config.yaml
balance_loss: 0.0127
balance_bias: false
n_head: 4
vocab_size: 8192
tie_embeddings: false
init_std_down: 0.0
lr: 0.00878
lr_mult_down: 2.0
beta1: 0.9
schedule: "wsd"
batch_tokens: [65536, 131072]
seq_len: 512
train_tokens: 461200000
dataset: "wikipedia_en"
Below are experts of layer 3 (counted from 0) of a mixture-of-experts language model. Rows are named router (the router's row for the expert) and show model dimensions 0-191. Each number is 128 + 24 x the weight over its row's rms, rounded and kept within 0 to 255. Numbers have three digits each.
After each expert's rows: a language model's description of what the expert responds to. This comes from a sample of Wikipedia text that the model never trained on.

# expert 32
router:100102097154149103110149153099152150102153108102151153153154107154151152100154103150100147153153096104105166104151154159147151099153149104139152103153105155150153152108104107103104154109152150102102104100150115153154144148104098154152153149148152149105149109152156099154109150109103102114150148154152151151157104155142144106149150152154150150152146103103101103116105105104102145099151153148101103150146152102103154101103107098103102151102105100100152153155151155146150101160106108150103157141154106146154153152154151100153103109156104153150159106154103121136102150110101105105
Description: Single letters and short fragments inside proper names, often surnames and place names in sports tables (Ar-l-ington, Montg-om-ery), and and.

# expert 49
router:101102104153151104106149152104157151100145106104153156152155114154149156100155099140103148153154102100104167107150153152152156099152152101143150104151105156147154147104106104104106154107153154105102107103153109151150140151105103151153148147150145152107150105153152102151104153102102106110152148155153154149149105157144148107155155150155155152156154103100099101114104101104104148105154156145099103151145151105104149097098106102105101148103106106107157154162152153154149106159106106150106155142152107145150155153153153105153102104150102156151134106155100116142103149100103107103
Description: Noun suffix pieces and time or title words, such as -ity, -ations, -ts, season, year, Prix, plus by in Created by.

# expert 25
router:102105104155148104108149152104155148100148107098149155154153115154150151103158104147105151153155102106105171114146152151153154100152155099138148106149101156148149149108101111101108154106152150104105109101145112152153136148103102151153151146145151147108154105148154099151108149110110105118146148152153157154153105156141147099152148156157154152153154105099102102099105100103099143101152151148104103155149159103107152097097103102106102153101109103104156155161146154157147103159104104154114151137153107143149156152155152104155102107156100151151163104154102125138098149101100106103
Description: First pieces of proper names and foreign words, often capitals like P, D, Al, Four, Hon, in lists and tables.

# expert 3
router:101098101156142103110152150099156150098148102102152154153154112154150155100153103147105152152150102107107167110153154150149156100148151106138154108145099155149150154100103106103105152105152152103103106102150122150152145148102103152152151146128153150107153110155151102149104153108103102112154147155155152158155099155151139101151147156157150151153153105104104102112105106105099147098152154151103109154148154103110155099101106104106104156107101102101152149159151155149156099158104105154103150139151104144147153150150155101154104103156097156149133106156098109146108154107105104103
Description: Capital-letter and final pieces of personal and place names and codes, in lists and tables, e.g. -sky District, SS, Kaftan.

# expert 50
router:103103104153142104106147151102153147101148105101152155152152114154149153104157102143105151150153103106106169108150155150151156103152151104133152102152103153151152152102107106104106154105151155100102106102152111153154143149103102151155156147139150150103151103151155104152100152101102108113152150150154155152153105151147143102155152149153150152157148104103104105104106106101102148099150155150105105148150153103105150100100107097106103151101100104101158153154149156151154104156106101151102153143149102146147155152153151107155103104154101154153137099153100119145102156106104105103
Description: Final pieces of names and section-heading words, plus the article a, e.g. Ramón, Corporation Commission, Migration period, Kraljeva.

# expert 40
router:103104104156145102108151149101152150099149104101153155151150117153145157101156105146104154153153102101105162103151154153155154101153152103129148104151102156146149151103103110100099157106155155102100105104152113152151151149101101153152151148146153154105153104150151104154103156105106105120152145156153151152152108151145137101154150149156150151153150107103102104102104108101105144103152158150106107155147149103105155099098104099107103153101102104105154154156150154144154104156102101150099152144150106147153153155153151103150103102150101155150141102153104112140103154109102109104
Description: Pipe separators, commas, years and place names in tables and infobox lists, e.g. Chicago, Illinois; City or town.

# expert 33
router:142119104114182090060134117101122170126174107109174119115121122136152129128171108168124178149129097101079128062119125138191147106157171110156176104134107127117131157110075101128121149091118125126127116101139125142140131174109093138123116101109212151105124114129142120157082130095124128090129130137165158134129094123164169121147131162148133133142151127119123113144091130135112156116173154133126125150134154131112109128141119140117127154125140118128175145123129133113154129119140097119131139136142081138160142134150140097138088120152109133131102118130101090162137148123110145108
Description: Bullet dashes opening infobox or taxobox lines, colons after field labels, and en dashes between dates or titles, e.g. Class, NOC.

# expert 1
router:104103105152144105110146151099152150103152101102154152153153114154149155103149102145103153149155104103104168109150155151156153103150155106127153105152105153153152155105105111101104155108154150104103103100150116151152141147104108153150152143133149150106150106155154104153102155103099110114151147156152157153154102152149146103154149150152153151152151102098100102109100104105103146101155156155106104153146153102101152100095106104105100152101102107100152155162152154145150105153107101149104152147156103147153152155155154098157106101149101154149136102153099118134103154105102104104
Description: Two groups: the, New, United starting proper names like New South Wales, plus decimal points and score dashes in tables.

# expert 24
router:104101103154149105110151153100156154103148109104154156149152117150154156104154102147102150149152097106105163105149154154152153097150150105139155108151101158144149152105106109102105154104153153106103108103154116152150140151105104155155155148136148153101152103152152106153101153107105101116152147154157156154153104155146140105158153149154153154157155100101104099110102102098102151103151156154103104156144154101104151101097106105105099152102099106102154148156153153148152100151109104151106154143151105146153151152149149104154105103150101156152144103153100120137099150109102106108
Description: Final pieces of words that modify a following noun or lead into a phrase, e.g. Blood Indian, Food Museum, riding horse.

# expert 0
router:103106103154149104106147153102151146099150104104150157157155108154153153106155104144101147150155103103105167105152155155151153101151152104131153104151099159146147156104104111103102153106153152103102110103153115158154144147104099155152153150137151149103149100150156105153102152103104103114150151152154151157154108156150134105154148152156153147153153107098103099109105104100104147104150154148101106149152155103102150102102106102107100155101100106101154152153148156152152103152107102149106155136154106147152153151149150101157106105158100155148134103152101116144105152104104108103
Description: Word-final suffixes like -ed, -ized, -ing completing verbs, plus dashes and colons opening list lines in infoboxes and taxonomy stubs.

# expert 34
router:099105104156153106106149152109156152099145105101155153151155119153153153102157105141108151152153094104105162106154151148149151100151153108138150103148101155150150152105105109099101154108153153104101106103158117151151143147105103156153153151139151152108151107154151102151103151104104104114151152154155152153152103153146141100154151154157151150157154103098106099119107105105100146102151154150103103156145150100105153098099105100105105154100104100105156152156148154158151107154103106156103156142153106143154152152151155101153103108158096152149137106152101124140104152106105103100
Description: Table pipes in election and match results, month names like May and June, ages, and event verbs such as died, fall, shot.

# expert 31
router:102102103157146104106149149102153152104150103100153149160154116153152151095154107142105153144156096100107163105154152155151150102150148102132153100149101155148149155105107111105102152108157150104104103102152116152149144149101100151154153146130152153108155104153152106158101154103103106113154148158155153152153105153145143101150149149152149154155151104101098103115102103102105148103147150152099104152147154107106149103097102100103101149099104104102154153152151158153149104156109106153097154140151106144151156154151151102156102105154102158144134106153100125145101152106102103103
Description: Middle or final pieces of longer words and names, such as aw in awareness, ati in Cincinnati, year digits like 201-6.

# expert 37
router:100099109156147104109147154100153150100150102104150153153155108155153153098153102142104150146152103104107170109150149154152154098154152103141153107144102156152151153103108109101108156104151154098106106103152117152151143148102098157153156147136151152107150106155151102154107152107106107117155148149153157153152106152146142101158156150155153148154149109100099100117106101102099151098151159150102104152150157103105151104101106105108102155105104103106152151155150154155152102156101105152103153146153106148150156151151154105153104109155103154151136106152102120136103151103102103102
Description: Opening stem of a longer word before its ending, like Banglad-, deliv-, environ-, tran-sport, cont-ents, and first digits of years.

# expert 22
router:104098104149149102110148155102150149104148101101152153148154117151150155103149104140104153151154099106102163108150154151149153100150152104134151105150102153144149153106102109104102160104152156102103103105156119150150146148108104154150156149140150150103153104152151106155106154105106107112151146156153150155156100153150147103153150154158154153158154099102104106102106107102099148099152157150105101148149154100103153100100104101104098154103103108105158156159151155151152107155103104154102160144150105143151153146154152102155103107156101152149135104154103116134103153107101106104
Description: Opening parentheses before dates or names, and direction or institution words like North, University, Kingdom, early, in election and location tables.

# expert 28
router:100102108156149101111153156102153152105149102101152152149156115151149156104155103145100148148147100104103167105151150150152154103150153105139152105149104157151153151105102107098104155108155152105103107103154109156150146153106101152153154146127155148105155106152156103155104153102104100122155147152155152152154106154146147101158150155155150147156152105105106103110104107103102147103150156151103105153151152100103149099100107101105102149099106104103154156159151154153156104156105106154104150141152106147148154156154152105157105108149099151153130108152102113136103151105101105103
Description: Mid-word fragments and two-digit numbers in names, codes and tables, such as NA, EA, 49, 40, plus the preposition of.

# expert 19
router:145124105121110123125213140120125186126150110106135140093157143129124150088130113099114124238152139126109185126127125133121146103141160117114134116179103115142138114113138130119101176121123151124143136113135125136132134177129088121150148113127144149128113136118135151142087147116130111107137099137169129147122118134115145114142143142148158136135100129079137143137111142123102116115153140132104125132158119134136119103093070122092100143117103124105147119198144133132132101102118127125118127215132126128166134136106135095160135131159129127155150121162106136127133149124091048123
Description: Commas after a complete phrase in list or clause breaks, plus and, semicolons and parentheses, e.g. "atrophy, and", "DDT, which".

# expert 29
router:104102104152147105104151153103158147101151103100152150151154112155147154107154103144109151150153097109102166110150155157147151099149154102142152107156104151148153149102105110099103154110156151101101105098149123149152142151101102153156159142138152149104153104153156101148107149105104101111151148152155153154151104154148149103155154149151147152157151105105100103108104102101104145098152153147103104147150152101104154102104106101102099152103104105105153152160151156152151105157104106154105156139154107147153150155149154100157103105152100149151139106155102115135099154104103104099
Description: Past participles, -ing verbs and day or ordinal numbers before their complement, e.g. retired to, starring, July 19, 14th.

# expert 8
router:103097105157144099109148149102155149101147102099149151151154115151148149106148102140103147147151102102103169103155150157152150102153149099138153105154103151149153152104102107101102151111152155104099104099155113155151141150104105150152153148147151154106152106153152105150106155110103106117156152153153152155149105151148153105152152151154149153154152102104103104103103106101098148102151157153104104152150152097103155100099109103104100155105107103105153152159148155158153104154105107152107150137152104148147155156154148103153108103150102154153138104155102113139106154105099104105
Description: First pieces of split words, mostly capitalised place or personal names, e.g. Saskatchewan, Marseille, Brunswick, also sw-itching, sm-uggled.

# expert 36
router:099101102152142101108150154101152147102148102101152156147157116153151154101153103140105152148155105105106168104154150155156153103152147103138153106151105154146150153101108108099105157107155152101102108100155110154153145148104103158153153142139151149107151104153153102154106151104105103115153148157154151152154108151150148100158154152149152151155151099103103105104104107104103148100150151153099102155148150100106154101102107103107099155103103105106157149152150151150153103156103105152100153135153105148152154154151153105155101106153100154152145104150098121130108151105106101101
Description: Digit pieces and year prefixes like 202, 200, 01 in tables, times, scores and dates, plus odd name fragments.

# expert 17
router:101096103158142106107150152107153149102148105101157157155156119153156154100154105147108154150156099108104169110150146149156159099149152103129150101148102154153151148106103109099103152108150152102106103102154116154155144149103104157155157151134152150107151104150156105154105154109101102125151146154152153151151109152144149104152148153155154149154150104099106100113098104102098142107159153149107102150152153106104147105103108102105105156104100105106156153161148156152150108159103108150102157138153103149150152152155153104152097102153101155150138107151103125147102150107105106101
Description: Line breaks, list dashes and table header words in discographies, filmographies and sports results, such as Candidate, Medal, Title, Song, Team.

# expert 55
router:105105106152148100111151149098153149096146102104150152156157108151151157099156101138107146145152095103103162109150153156154154103153149101140152105151099154150152154100105104100103157104153156100098102103156116153154146150103104156150154148133149151106151106155155107153102157105108105119149152151149156152156110153147138103152149153156151151156151103104102101121101110106101148102154156150099101149150149101107156098099101099108103152102108103104156152148146153149150109155106107152098156137156108147151155154152151104150107109151100157152130100153101115134102151107101104103
Description: Pipe separators in number-filled tables, and Latin-derived verb stems cut mid-word, e.g. conclud-ed, prom-ising, stit-uting.

# expert 14
router:105101103154146104111150157104152151098147107103148153153151110152152160104152101142101147148157099104104170111147154152154151101153150106134151108151103154145154158100099108102105154106155150104099106105152113149152140151103103155155153148123150151106152103148151104154102150104101104113152151153153150152154107159146139102154147150152150154157154101102102100110106110103098148097152153150099102153147156101101150102101105100103104151102098100103152154157152153152147101152106104147101153136149106142151157150155152102155102105152103155152140105154104122140103151106100099103
Description: Word stems completed by a following suffix in prose, such as medi-ev-al, politic-s, govern-or, environ-mental, invas-ion.

# expert 5
router:106103103153149106111148162103149154099149103099151152155159117153150150104154103137105150145153097105103174103149148153148152100153151106131152104153105154150151152106109104108106155107153155102104102103151116155147145148103105151156159150137153146105150102156152097154106153106099107108154152153150151156154107155146141104150150149156153149153153104102104103112109106105106146100152157153099100151145153102105157098103100106103105151095105104105155154163153152152151100155101105152100149143154106146152150147154152104149102104154102153151115106150102126144107153100098103107
Description: Verbs right after a sentence subject, mostly was, is, were, became, had, took, said, plus === section-heading markers.

# expert 11
router:104102104156141105107148154102155146099151097100151158151153111156148157103157102142102149151150099106105167106155154155154151100149152103128156106151104156147149150101104104102099153110153149101105104100154113153154144147106104154151155146140155149100154106148155107154098148106104108120154149151153153152160105156150153103155154150156153150154148099104100100109104106104102146105152155151104102152146150105104151106100102099104101151104103104100151150156152148158150104153105104152099153138153105142151155150149151104155103105150103155147138102152102123144103150106107104102
Description: First pieces of words opening list items, headings or lines, often technical or music topics, such as Pl-antUML, Vide-o, Post-al.

# expert 23
router:101101104152144103107150157105154152102146107105146148152157108154151154101153104146105150149153101100102165106149154150153148102154151103126151103146103154155153153097103105101106156105157152100103104104158121151149143152106104155156153144139150151109152106156153102157103150108101107112156147158157154152155104150147145105149150150152150153153156105103101103101100109100098149101151155150101107152146157106107152102101108103104100155101103101109154150153151154150148100155102106150101153147149107146150150151150150103154107104153099157148119100154107114140101150103102101104
Description: Verbs and verb stems in biographical prose, such as was, is, served, continued, represented, and stems like reduc, dis, sugg.

# expert 10
router:100101105153148105107147154103151146100146102100151152152156114152148157102152102142106146154152102103105164103154146153153149098153151105136153106152102155146154150100107113109104155105154150099099106101154116154154145147101102155152147153138154150103152107151154108154103151106101103120154150151152154151154105156147144104154150154156151153156152103105104102110103103101099149097150154147104103154151159107104152101101105104104101150104102108107154152158152152158153103158105102154101152140153109150152152152155152104156101106156102153151141104156103117137106153105101105106
Description: Nouns and word pieces for organizations and leagues (institu-, College, Union, -ers) and of following them, often in sports career articles.

# expert 7
router:103101103155146106108152154102156150103151106103150155151151111155152154098154105142103149150153101102103167105148154153154150102150150101139151108148104156151153151103106107103108155110155152101102103102155115153148144151107098156155157144134150151101150106149151101155107149104104103110154150154153151151150104153148146105149152151155150154154150101099104105121106105101105150099151156142100102152149151100107155097101104098104105152105104102105154153157151155154151105156102100150103152140150104147151152154150155101154099107148101155153129105156099108134106151105101104104
Description: Word-final é in French names and titles such as Société, dirigé, plus clause-opening pronouns and words like It, who, where, however.

# expert 44
router:097099099156148102103149153104154152102148105098150156151152120157151151101155106146103145149153104105112168112153151153157154098151151107139155105152101155148150154099108106101105156106153147098104105093158120153153139148105102152155146146144156149107152103155151103153107153103098100117147146156158153153150110150147141100155150150154149151157151101098101104109109109102100144101147159150103106159148157106103148104103110103107102156103101108106157151156155152151154103154106107153098154141153107138146152151155155109153102107153100153149136107158102118138105155105106101103
Description: Year pieces and numbers in table cells and parentheses, such as 200, 201, 198, percentages, and words like years and century.

# expert 45
router:101103102154149099105148152106150149104146102102153156150153115155151152106154100142102145148154102106105170104153148155150156104150152106142157106152097152154150154103103112104109155104153150103098110105149118152152149150107103153154151145140151156106155107152154108155104154107105106110151149150149152155154105155145153103155147148152149154158155103101099103118101107101101146100152156151103101156148154101103152097099107095103102154100105105102152151156154156154152105154109102155103156144150104145150155151150152106154106103154105152150129107157099118140107152103108106106
Description: Word endings and compound heads right before a comma or full stop, e.g. Farmhouse, Royal Opera House, Hitchcock, reconnaissance.

# expert 53
router:101102103155152105106152153097154151100149108101149152155155114148149156098153106145104148148151100101108164106152151151151152099152151105140150105150102153151153149106103108105103152104155152100104106106154117154151146150098105156155149150116150149108155106152152103155103149104105106120152150155151155154154107154147145102152155149156146150159149104100103101108102106102100145103151154150102100153149157104105154100101105103099107151103106100107154156162148153155153106154103104152100155144153110142150153150152151101154102107155105155151137101154105118144102156105101105104
Description: Century prefixes of years like 198, 201, 185 in dates and tables, plus and, and some word pieces inside names.

# expert 46
router:108104102150144106104151149106152151099151101102154156156151116155151156099155100145103149147153099107108163105151149154155155102148152103132150107152101154150150148103106108102104153106153154102098107099152119153152141147101105155154152150134153152105152109155153099155104154102103106121152151153152156155156104154151147100151152153155147151157149101103105099109103104102103148099147156149104100154150149100105155100100106101105105152101103105102153153157151159146154101157105106152103155140151109147153151152148153102156108105152101150151140101149103121137107155101102103106
Description: Round numbers like 90, 60, 70 in scores, minutes and statistics, plus place nouns City, town, District.

# expert 16
router:130102086136131135134114171123154151156162092139130157143133120138118111110123104125136128207130089112153147101142187151120129141170123128123150115118134118122120153129159113127104137123165140120094150133105135137136126109111103150129148213119138138101115144164138025138100135112125122105129121143160147125141142139146136099151134134133139138153101109135139068140134074096127117138134165156142127146129156100127114124121116130081116168127110115121201141139140092139128144133082130168125120203126129131128111136103125133148115104121124130148073095145121123117095150114137166115
Description: Articles and possessive determiners introducing noun phrases, such as the, a, an, his, its, their, especially in enzyme and species descriptions.

# expert 62
router:103103102152145102104153155100154147101144104109148151147154124153146149099152107137104149151154101105107168108149153156151154102151149103132150107154102159155148161102105112103100153104153154106105104109150106155153145153108104156151155145139152149102150109155148104153103154105101107118151142153152154155153104152153146100148149153155155149155148104099107107113102109103098150099150157151100101146150152106109158103102105100106098152106102106104156153158153153153152105157110104151101151137154098143154153149151153103154100102154100159152145103154101101132105153099106098103
Description: Opening parentheses and brackets, especially in LaTeX formulas like (\xi, and measurements, plus capitals starting names.

# expert 26
router:104101099154149105104150151104155151100147103104150152154154116157150153104154103144102148147153105103106167110152156152151157103148153103140151105148102156148153151104105108104105157101154152103102105103152111155151149153104101150153155148141151152107152106152152104152105152105101106116152147154155156155153102154144145106155150153154151151158152100102106104104100104102104148101152152149102106153145155104102152102097108100104101153104105105102157151161150154149151108154105106151107156144151103139147155150155152102160103104154104155152137104150103120136103155106102105102
Description: Final digits of years, vote counts and measurements in tables (198-3, 31,23-3), recep- of reception, and commas ending list names.

# expert 56
router:102100104156144103106146154100156153106143108100156156154153120156147153102154101142103153144150097103106169105152154153152152105157148106126155104150098152149152156106107109102104157104151156100099105103155112150143144148105102152159153147154151151104146110155156104153110150105099106114148149146158153148155103147151142104158150148154151154156154101107099103116103107103102153103150155143099105151147154099100150098101107106103102154103104103102154149160150151154150104154104107154103151139155108141151148150151153102155106098152099156151132105153099109138103156103104106101
Description: Tokens ending a word before a space: final digits of numbers, single letters like B, C, and the article a.

# expert 42
router:123126130134124090141097168118128198117139115144135118106180092143131127099130125104086125137123144128125124119139159146156126113128111131116106133188130127123141127094147101130097126124142184131090114121183137170134182186121100119121134124126124132078117118146163145142087132113139138100156134131125129144134145129119134121136138146133118165137134116099130149165103122128123115125145120099134126172119131123067104141136147131107130201057119133121175143215133117147131085116134122126112136186144108115115115137126134090125133100121121123117172126142116135142070132091132074124
Description: Prepositions following verbs or nouns and preceding a noun phrase: of, in, to, on, for, by, throughout, across, toward.

# expert 12
router:124118123137172123061132179126128131130168134129189133148120116141209131128140131161115166142122136124098118096145136126146137129168137110147148082152114124131140136126122075110097129051135132121100131116131111130135175170133129127136124129126190171079129079132118124131110130102121108100143182127132132142132088135171131119155190177129179177120148097124103106143110122114132182120147133167099123127173130134130134130135102141101120146131130108131131148127128123115139115134125114141125157133127117179133142161154154135132110112153125126163098103123141104148127166105120095122
Description: Field labels in infoboxes and taxoboxes such as Scientific classification, Born, Directed, Location, plus the first token of a passage or line.

# expert 20
router:102104102156149103106149150105153147101151101102148154155151106153153156101152106146103152153153101105104164108150154154154153104147150106129152103153102153145152154107104103101104160111151151101103109103152112153149143148102101156155155150141149156104148107152151103157109154101102111118152152152155150155152107153147150101155150154153149144155154103106103104118107104107101148101152156152102106151148152104106152099103105097106101153102101100106151148162153155156149103155102102153100154145154107143147150151153150102156100106154100157144133104153098124142106157101103104103
Description: Single digits and letter pieces inside chemical names, LaTeX formulas and numeric codes, such as t in octahydro, plus line-start table pipes.

# expert 27
router:101100103157147103112150151097150155103149105107150154155148112157149155100155110146101150148153101104107165107152157152152152098149150103142148105148103155148155152107105105101106152107151153105105106105158112153150142149101102153151151147139154154106153108154152101155104152102103102111154149151157150152157111152143147104152149153156149153154149103102102105112104101102098148099153154153102105154146156099102153102100104100106106154103105103102154154154154160147153101155103104152102152145153104141152151150154156104152103108154103157149125105156102118134102148106102103107
Description: Word-final pieces like analys-is, B-ear, Bad-al-ov, plus prepositions of and on inside noun phrases in running prose.

# expert 35
router:100100103156150107104151151098152148102150102104153152151155113153146155104154100145107150155150104104108167107149153154152159098153156100142148104151104159148154149104109109102107152108151157104104105106155118149147144149103101154155154148139152151104148101153153103155103148106100104114154150151154153153157105155146149105156149150149154151153149103103104103110105105102106147102150156149106108154150153105104152096103103099107104156102103105104155151153153153154151100156105104155103152143152103148149153153153153103155105104153104154154136107151100115135104156103102102107
Description: Word-final endings like -ers, -ations, -els and words like also, States, order, before of, and, in.

# expert 39
router:101104106157147101105150152102152149102150102100152151153157116153150154104152102143103150153157100106105167107149152150152152104152151102133154103150103156146154153103104102100107161101152154099102108103154107150152144152102100153158151146140150152104152108155153101157103152105102103120152151152150154152153104153145145104153152151154153150152152105109100104112104106103104143103150155148102102153147154099103150100099109102104106152102101102104156151159151149155151106154104104149101153141152102148152152151152156106157106105149101158149140107153103125146104150107102102104
Description: Event and reporting words in news-style prose, such as held, announced, reported, decision, plus the and blank cells in election tables.

# expert 48
router:100103103155143104106148154104148155103151105101151154150157117158152154104156106147107147152154098105109167106154150150150151102149149103138150105147099153150150152103104111103101156107152156099100102101155111153151145154105101156153153148137149150110152106152153104155103152108099105113152146156157153151154105154144144106153151150156149148154152103102103104114103105103104150101154154147103101152147157102104151102101107102106102154105105104103157154159153156145151105156103103153104153142152103145150151151153155104154102103151101156150137104152102118141103154103101102104
Description: Words opening table cells, such as Majority and Paris, short syllables inside foreign names like Pungm-ul, and prepositions in or at.

# expert 51
router:104103103160148104110147152104154143100154103107148157152154106153152156105156105143101152151150097103105165107150149154149152095147151105138152104152102155146153149099104110101104156108153156106104106101151118156152146152103096158152152151138153150107152110155147102153109155105103109121152150156155150150152106152147150104154151153153151148156153102105100104107104103102102146097152156151101105154151157105106151101094111104104102153104106103100150150154150154156151104158109104153101157142154104145151151149151148102156102106151098148152140104156104126138102152102101103103
Description: Single digits inside years, codes and phone numbers, and pieces of place or species names, e.g. Stein-burg, Bill-berg-ia.

# expert 41
router:099101099157144104109147152101152151103149102105156151154154113152150156101152105146098148149156099104102166105151152151153154102149151108128152107148099159151149154105105107099105156108153155100107105101155111150155143152105101155153155147136156154108152106155155101150104153104107105112155148155152152154153108153148143105150148153154152150154154105099107102109101104102103150106149151148100102148150149100110155104096105104107106154100101105105150151159156155150152105157103105152105154140154105146149153149152150105156105103157104153149129104154102116142103157100106104102
Description: Opening pieces of words and names that a suffix follows, such as Rey in Reyes, Sy in Syria, By in Byzantine.